config.toml
router_bias = true
init_std_o = 0.0502
lr = 0.00826
beta1 = 0.95
warmup_steps = 200
batch_tokens = [65536, 131072, 196608]
dataset = "wikipedia_en"
Below are experts of layer 4 (counted from 0) of a mixture-of-experts language model. Rows are named gate (a neuron's input weights, with its number), up (a neuron's input weights, with its number) and show model dimensions 0-127. Each number is 128 + 32 x the weight over its row's rms, rounded and kept within 0 to 255. Numbers have three digits each.
Before each expert's rows: "mostly gets" lists some tokens that are sent to it at least half of the time. This comes from a sample of Wikipedia text that the model never trained on.

# expert 60
mostly gets: " Cup", " Award", " League", " Championships", " Championship", " tournament"
gate0:091162055179137102128114201156130148108118136130087142075075154142189106094104098114082130163118142128088118161122102135163097133127077105095156136134140110176135157133128080085142143186186108184152114138119167095154148124148135128033143139155158140097122144092117142129127108124168126104144125126074143076155136105146089079091100127137077135150101110108140072109160161037150042105160
up0:137167090078112173116070119114120148109099102138136125105054137123137100165137064133129094086093096144141185181123155135174103078179046153138199142144172104124112138116135100125157137115112107127117102151063122116196108077068150100116129151122127140072060157084084120150114169172182097078161105128076178141150098107092084140123150128171109149122127101104096103134150131093106134082101

# expert 23
mostly gets: " using", " create", " under", " Despite", "Following", " allowing"
gate5:124138128170188139156125149071099177146133139137108147115162174180035161122122096156131075136103115147080077134067138110172148105128194151169209118088104128145108138121118102083112095127135137099132144152133121120140158171204120201134114139086107077119164176142160095190090148160104141107099143128080125118119108156091118105101144150117161148098134076095189152085152087159157174113137
up5:122103149152128143151154137124136070116145146115076128154078097158178121155154130152139135152135140153184121115108114114129146130119143122087138111176163127122130138171146142123124061097114107143107181061088088121071098142153112235109135111109139095210063097144142132068111148178162172113140142110057074128146072123034137078094165116133155114120115109155163139124048127159107133112126

# expert 39
mostly gets: ".,", "\",", "),", ","
gate5:134061127104143124149136173131132194139154046155113121171122110097092104080178128103149143132170145142091106116150137122106130112075141157119117183124113111161067076123099142037181101119174119057149121108158141072186161137169106205134165132118181144170175134124075112174107200137133112136113182157151195123120088135116150125097157103140103083147122096130128147129151124141143154134153
up5:154166109188158139083165106108123125170112187074160089160198175165156092105117174094127166136176070111124140069127127110108159136142169100085120115174165150131105113145115127165125083153153150154116123097207095158057080149100127183125158170139147104131096119162177138113072143123117095148146134151068093126151131168074137139102171147192104096115155155145084149128138180123122148175153

# expert 66
mostly gets: " res", " prot", " ac", " ev", " inf", " ins"
gate1:116182163115146103178147210093152084170078132129112108183116152128140151154143194128100115176141150112084133146126138104099034156117151148104119103088134118092183078139091081094140184097084079128117076149120135139119101080158080141101112141128134144094139152153084184153153118074132157112092112123138205114106074098126158143137080062115094066116088119126100114155128156154121102132109
up1:101062148117105133149118139140174111090113140174101092146114152104119141146159160103122071155104110129150149145139102100140137169120058188137108105100169124119147102166143113053128160157115048113129139154087103141105124111112142088096122112154080093110172190167139165140111116109112060109043153130146113204108078118167128148130093181165072134155132157139095107084105151162126076213142

# expert 97
mostly gets: " when", " where", " because", " However", " although", " though"
gate1:118129081131137083118129192099173101135086115121125146150138142107111147158121152152080083135156189141138096133143177161138129161233113115161144124107144138145150120118101103117123158142092164132098119122092176154080142092131102030046114207141110151138109134163099090188123158085133150087124112092097158115077158131116158070153088137112126129122144134153133142197083097166169167087077
up1:107078121152152109123132108112145117110132122152072134099131096134153138169159090123167121109159136102157125108176184099169161172197127097210100130137128152089141114124085195141175102124086100149120155124105133132143121091124161077086162217155131128094058109134051112167090171059111128126144141074117167165071083108165154115114058092095117109146086146171112159130156134109127151122117

# expert 107
mostly gets: " August", " March", " December", " September", " July", " October"
gate0:141126117179165154135118163124177145114160155136149151150132152151108134133088110144133139170087173139115129153040088088159143116123172137087128147090137122187114136167112102060105169112095075132149133132179141122100151141158113196163174162151126142139121109183137116184092116171161129136205090074038163150127062152134180117080066125097135166122124114117097163144167183121110100136097
up0:149137166102139076141104090178117123111139155084112118147108121128053157118126085138167104111146110094110189174116118152140092150152099157130162126165234103096109167130168107121124161060154150102124097054093132192142072122130106122139090103094108095113130119087166112109097078122173066101138121128113155131103101165123127095189100106129146134128076155107149085075150104173136221114124

# expert 35
mostly gets: "earing", "heel", "itness", "imming", "eel", " right"
gate3:147156157136148107095133115089081095125074133146109131122137075155079106112142129123063149162150073137093118112127176129123131149082195138115088166074067108141095109114087088109113102186152065114151104185104147106088125146150164064105092210096088141123073138073088114126131126133086154107171172132106159138090155117137101119108097099122137198152183163155138159113148061123120080125103
up3:129151142080152124090167131097144147107104161062153138148198085156147134147199196111094171074148113162170100102123175088111068125093105099087143110171113125199166157128100112109105143100192134108088079145117144111131120145136155194125105162148132149183106149082128107142150190155084142197116126119143160179096120101122116091170149136150088082143149088119149161169143151115063142130139

# expert 61
mostly gets: "iversary", "aking", " opening", " Development", "formance", "ning"
gate2:073136090129097155149129131109134099153168147150162153125102148164059127116100122191152179110130159123115142111102120149182108189165151164021154090149112183122129172186159152100123138116163158141105121168079126111114128145153154149126076176070163113135149108054137114120112109173066131155091104112093119133075093131138139193159123128131077132187135191116150088115186086137138115115131
up2:135095080139139121156108106158119133187172060191123152098138159106087114156136118083099141144147118102101122117144137128172157107118096163112115159123111192086117139196130103098125080165136225152141176074108082092081110099136132113165066156147121122087205101071141149149136151114078128096148135132131101141159082124154107131182119170152065159148136195163169163099152112126147182121133

# expert 63
mostly gets: " –;", ";", "|---|---|", " Opposition", ".;", "|---|---|---|"
gate0:090151107152175096063095170105100088126133116124192097121175158082141203139112115076151122140177060079090096121095085142124131126195122097100109105097090143138104104110104108159162151076111063149115140190131080166142123129138159190123181120103147115123158096128149098102115113155143162089189111148106143165173145163127094147158088143133044129110124145155083118103145126163164183132104
up0:128140132084093175111078161124081168095092155066127101141122107129108126106114137086187129109175073000102163129096143153129114115123095070153167163107090111168118128166131096147093171137151115140137185108127086159113091120127104132128144130069180112085095054140130111079106074124102134133149107093068117124130095136096049141081123104105108110148080152161096160126087122148121153132137

# expert 113
mostly gets: "erbai", "ag", "ñ", "cel", "ér", "yr"
gate0:147075089122100167095079133141112120101136155100105152135118077160094133123121124067143148176139172079096065161125125095159188086173162149121102101131151151205199078120128131086125142089108056102110175180124176100142128135105153180146118125147157146149132107139114108188096119127102136080128075137161118153119156144124134066155099187059162181181129105139123111142136117134069134128178
up0:114109187113183151114176158133154130129103186164131151122107156156096111150145121116149151137069066161131144129154087114097141136157078082103187161092128127071059098094100142149127122123117145073152142021150156094130127136073132095108156139073120084109175116128083076117110143138103073128106116055087129183128083111165091132157167079157113150151115122084147156092118104144114156082136

# expert 43
mostly gets: " would", " can", " may", " will", " could", " did"
gate4:090134136145098127182101139077120086158181155191116107071122117181147156138135158149117150180125090188101137160126113139072100146126165124109139112143152107145091067166146124091056115080127133173166103134153142178156105120169144194095089188188120125153135182128109147100072130143102125136125135191142141106150133123122139168165118161179140102132126158118124156151070139026151165175115
up4:148089106116195115116118139084111174134112145073068156137141134063165121139085087105138066136111110140109156147173141126108134100113119164125124147042110105112170106116093104113136116106117126191111173121126125075152081128120152122157142096155160079147115121137101110107229185142088110101127124123162157190131158143157071110120160070145113102081130102075135187131139156165143051124188

# expert 89
mostly gets: "Personal", " Coordinates", " Genus", " Website", "Population", " Died"
gate0:145179105111129132083067146142067153102145103146136147118172173130124077139111164093109135194150219130114079140130136106150134098114139129110101132089145155205076117176137095133101173149133064153107154158081192142123114153074178118112094133087165098129158072153153103130130176173137100099135088123108138137159085074104070150125094132110097108173116075135113139091191115159174112105147
up0:147137130172137174165110135151158136122110130161069162098130133119144079131156071109140125126171065118105147172089102118135185117203105152123158122116166102169104160134058107111209121060151109060126119090111099159172121102195093146118149118106117101100102161077144063081176150106154148114158138107081140115083095115166139168115171122077146072108136139116134123126086167072140090108111

# expert 12
mostly gets: " dec", " ass", " v", " def", " comm", " en"
gate2:089163095187117154170071140155144124130175158155113088084123107085144120160141131205109180192150170119184104115107166186139099161061141141113112130092131202183084118127119179129139158142141096120090120153079148135135195110099146171126080171080076158112119115103126123131205089126142136145161167073143183118133108112075091153135115133095122156131160132147128101109121094079099125154136
up2:089144122116139123122145113163035063152083132113074121167184122158085092166149093105151145106118102127061186150100137121151122097117112135177153155132095168120135147178097155112079066103131132165143100131139172166134105166091125114112162127168125158144166176106161163164104119130061142107107102137146121093192102139146134090101131134128124068165184171121140132183077211140151132104073

# expert 7
mostly gets: " Nominated", " Won", " Swing", " Best", " Set", " Loss"
gate0:137144143142140098133086170131151147152118137135120157048139143160121178105124076153163177143150160122076054119144060081154125151177122101128128151065115131167117080112083102112082185117142095083148134188142185071162163161153124131094152068106198064117138126216130151106082150102127079119192145117134165096117143091121136144162114127121122130146135103150118116090152121146171154116171
up0:124148170127118175129116163184095170070115112113128135143165093146060119182147096127132097137151062139139201152121098085041121164131161122117202156152172143145136137149094139183099099124169050112145165110130160149122075118098150113096125046069114125065118148105164134147133196133133068119167101115086136157123119111181100154105126131132153094113138110174110126141083122092138108139111

# expert 90
mostly gets: " Com", " Comp", " Mod", " Ex", " Sec", " Acc"
gate0:169171153116158182125098179129117128193089132153155163115102134168101160173102151072134103108145156153055065160048074126151142116187119141165147106133025114122110114123108104081136099097094102126204149120173153145124135170151160112080128109121141115167149171151115143116124122142101135102097087150091113123083151133124114119148078148079048167146108132134117147127166126105161108107192
up0:187136141107175208133130119159178130167119074138104126124108191135104144221138160150108127128077111128111065125112129106108147142120102123144186155173171166147114107189115150092143082082119071100125185095114090169154125125099106139158142129094097078103104169139201159143126162167131083142175117095080161124146133207119139126101170091129128117114148079126091172116145160106115140081105